Below are experts of layer 5 (counted from 0) of a mixture-of-experts language model. Rows are named router (the router's row for the expert), gate (a neuron's input weights, with its number), up (a neuron's input weights, with its number) and show model dimensions 0-255. Each number is 128 + 24 x the weight over its row's rms, rounded and kept within 0 to 255. Numbers have three digits each.
Before each expert's rows: "mostly gets" lists some tokens that are sent to it at least half of the time. This comes from a sample of Wikipedia text that the model never trained on.

# expert 30
mostly gets: "9", "8", "7", "6"
router:111125133132133084136129079112158094131131141132143105082131132092137121140118150145082170105130116137124070124100145140141131165120118171157090194129116094118122137143131147142162199129115132105145124148111134144093130128150153135162150155088155114076113128107159118104109126092145149069119133106106140143141134132115170160126146108112128103108111122134153130135134121123113114077126124158112178127141138114110136119137124136111104118147100147120123066187132123136135113104133118145116132146115116145075123137145144114161177127157115071128142105177149109139135090131120151191136113102122131140144157117129126106190136108139105106127128111177116167094142121176122147124159111134170140109136158089124151099138130129136087115102126090128172106077147107158144104154158132
gate0:121131113087178105116171133099162114100105118126128116116160105104135148104105128157116132151108105117171147113136123120143137165107139160101133151116128119130107141168124127139143114097148164118136132101125091106120133148122124165127171087099125134168124126108106167139170108143132100152145141160167109114142141133131094137147162136089101170153117158107132181123122133176110087083132111101116102173148131130123144145136142113174089129120121174156205156127127168165142087177109165132139117170062082128128125118130132120143154122096152137144112118139138143129152138111132157123095084152110150125139120089121117124100153128106077119111138154153124130118125143139140141123130100117149175116171141133096102121182139094123114131154080146072136124144101152139129162095142151
up0:135107099109132093176131118156121159132162136164153107098103128148104128140132098168114104151160148107098077122126145128092110124113079088148126148174098131116120127152125104153146141124116125166114134108136141137085111130174187148156112166142129125141127127131144125077116143168118149113118121130131110104131138129104127116127125129126109109122163156132157165140158174150115183164106140163139146133088104117135116145128096136077124130104095109162108157083102117088093103146141132130114133086149159114140137151092157113131135157147093131110115115121108125108097169149144126137140101141143137121096066141099112143138145149067134192104111157109152164168128122116133134116107085116114094168169102108115151119114103125155135110133145102141096161084157077096118146106123139

# expert 22
mostly gets: "==", " =\n\n", "===", "====", "Scientific", ";\n\n"
router:123126151121098085148130074115182112127158135150132130116145134114121121168095167158098151140133137109151107153119165168137144153116117139170114159105132118137126120119158166163157156169144113124171128176113158135132091149151170113135156141134147076120140130095147095105109109120144150136101116137106135132139129112121145129171137105102144135092098101161156099115064163103101123115135156159128167084150130136095146128134114095111126104166155111152103089147148094132115102083071149164081137143139096151104114159169156117137146106095150129157102086159134105141133140156157112142138137097099142176142136132143088135151141156126131105165098131146127142123103129161109133117143128118161136123151133107164144119095143124153086127121122060122117112112135103160144118122174097
gate0:157132125129129143113144102102128168135110148156134139124129092105135110137156133133128118119127071088119099119059119166128164169109171097194155152114133141119142131105124148108107136119108137145074138126120115120126107145068177120152116124123142161128128123156141101129119110090139149149148147097097162122095139152156133130153135146121107103129128097148138150129095114154117122132150139109082092151133137117125126132137106174141164137141149109141120095161133107132100133089096147150117135173137086102099148094092104135121165102145152146058116109124141135119170091095124142116180133108119128160156139135123166095089189090130147133139113148148131158146068139145111135138129156125152097095116180157103137119118153159119118119120137087121090141150070135153128095130139112
up0:130157158122177148140174136123146157142117183135137167114136114161121142128145128132123126124128087123141125091055085150126172147097142069161147118123144122118153135109135139145172113117136119160090151122137109163105119155115208147184096133129126129102100126192141158134111133126131142137126126133115145073100110155159153130097106152134141112084111111151145159097097168148115092150129120107089141157127132156145142098144121134143146111126164088143123107152147103128123141127110111123139092188181098103137118103107145146080146124108158140115114076155131128130163114124130106116164124080124131147169164146137145087132121108142128121146134155114128158126113124109148135133115111127128101147097111152092149122106172109149124144169152102135111138122108140121088157106130081

# expert 40
mostly gets: "ović", " Johnson", "ević", " Jr", " Jones", " Thompson"
router:105128153089119110124097133106115108119133137167141141073166105119205132147119147150085157111105129144127134160110148159103117114122154116141102147111160103109151128112154151150127137160121114108151121123124128156116142121154121167133153133102170098110130158105135088114123132112151156072101119093147105138106123132127161095153142091108166111100106110177098118121123136083100135133153130170105122124142156131124138112129143115086161107161124123146102111147132115132177080121115162131104157131107102146087160158174167113151134143109132082160119091151147069138159100142125137149135145147124136169131179110125138123160124140092103104132117147153123156110120134155115164129147111078155135092111162138128140122127128108137092183102134059129149091113177120141145132152124153
gate0:121108126113160075136143075101167077176078115103116142165131144102094144097153125111093150139139107105167126118111128103117146124126137121125167130130117156111130149135125062085109159146179143130102128161135123128141147091120123158105084136116123167115135134142115118116154143127126140097135115163166093135074114140127159095129131079151170079147181125130071156114165116147150123111142107140157106120169129128104126130112100129118163121136111109123127101139187152104159165127111130124129128124147095104098134122113122170130126098137133134088112120126110132107147123131112161125129084131151108127060172124123123120071155126127127131144108141146139166129082131123077110160066130119162069114140114150131128112163155089136116131142119125143119130104151125130105127152106126
up0:123148143175120152134135125161121154127178158135126087111113093148098123134171114189125095119130146119124129119133146145127127158140187121116100100134140048153143110119147111120137099130120126149142079083115127102126132158130147075147115154125140135135151176106126110142144093110132142099126149127116137124133126136124120096153119161126087154074130132076173114136148149117101131170095132108094156101115153124124155121106115106091149150100158168134147126104106119156152133115139125119096162114138145120153116121139149097136135108098102097131162134129146157128117155067072114133098089138117162168165101157118115089137125131116112085156091120150145102130154099174134125096119129148112176117086123091112134124132155202158122130125111152158136110139101133154124125159148109

# expert 42
mostly gets: " Phylum", "/sq", " Clade", " sq", " Arthropoda", "′"
router:123115126134134077112108101099155101125126115172151134127143116081123091149123154124114159135134118130128126140134133140095100137124133105125129192153121056138144094114132161124112192132126138139157133142126162170108106117130182155120118119133157097100112128097112147111115109126153147076120093136124158157107133119134137140127129116141137122084132117169149143137125147130144101102140134165098195120143118145125127129121153096088135092161129123171151110206167107147136138115091128164085151122110136114137128155149146100123139137161148101130145091191145075148137069139123146166112114111132124148134157129137100125139165118111114117157113125173121136125133130123129132117135139121146154103150120123141151084121116093115052143134106044138156119107145109150140110149158124
gate0:138117140108152142114148188085108106089114093154159152154193124155169119094124100124154094171142098157158140130136159129115108184142090134119086164102138116145156087115125165125145157112124118082149128128128112099123127108116115131125134119139095103105148111130113160144130073110113167163133106144158077139163127128130149135193126134133124086138134088151138153113153155157171133127100158151144169085133134108163133108127121162113142149123116101066087129159107134096127103146146081087149132156130147113145146107134149133158141119128142144111152150138124128126166095091127139103118096170161127170160117156109143145137073115116142127134112126108131112120132113141104138132122151138180114156147109095151111129091142108116129115139153118105121131115123155146141153090145177
up0:111132083100114105110125143101125185160117150086124117115144116145112155120112134075154150125113139127075163096079121126134134127107181088153162109127129122141085124125108136138100148123129125162139098086141142162195138158138128123123148145118135096125115125162183116151137127092142092142141111138114152147133130102115107144132143099116125107169136171130126119091089113115125108140143096105103080145112109089098097168126136164122135106145115136124145131142101128132163130073123156148121127126107114167065120145115127137141107107112130107153103093100113159096130152143113102164123121103110108101135148151120157107112165174147096111134131080162144060160106148115126144099157100115125147095103145120131154090148124171126110155126089136104111093164141137120098122100175128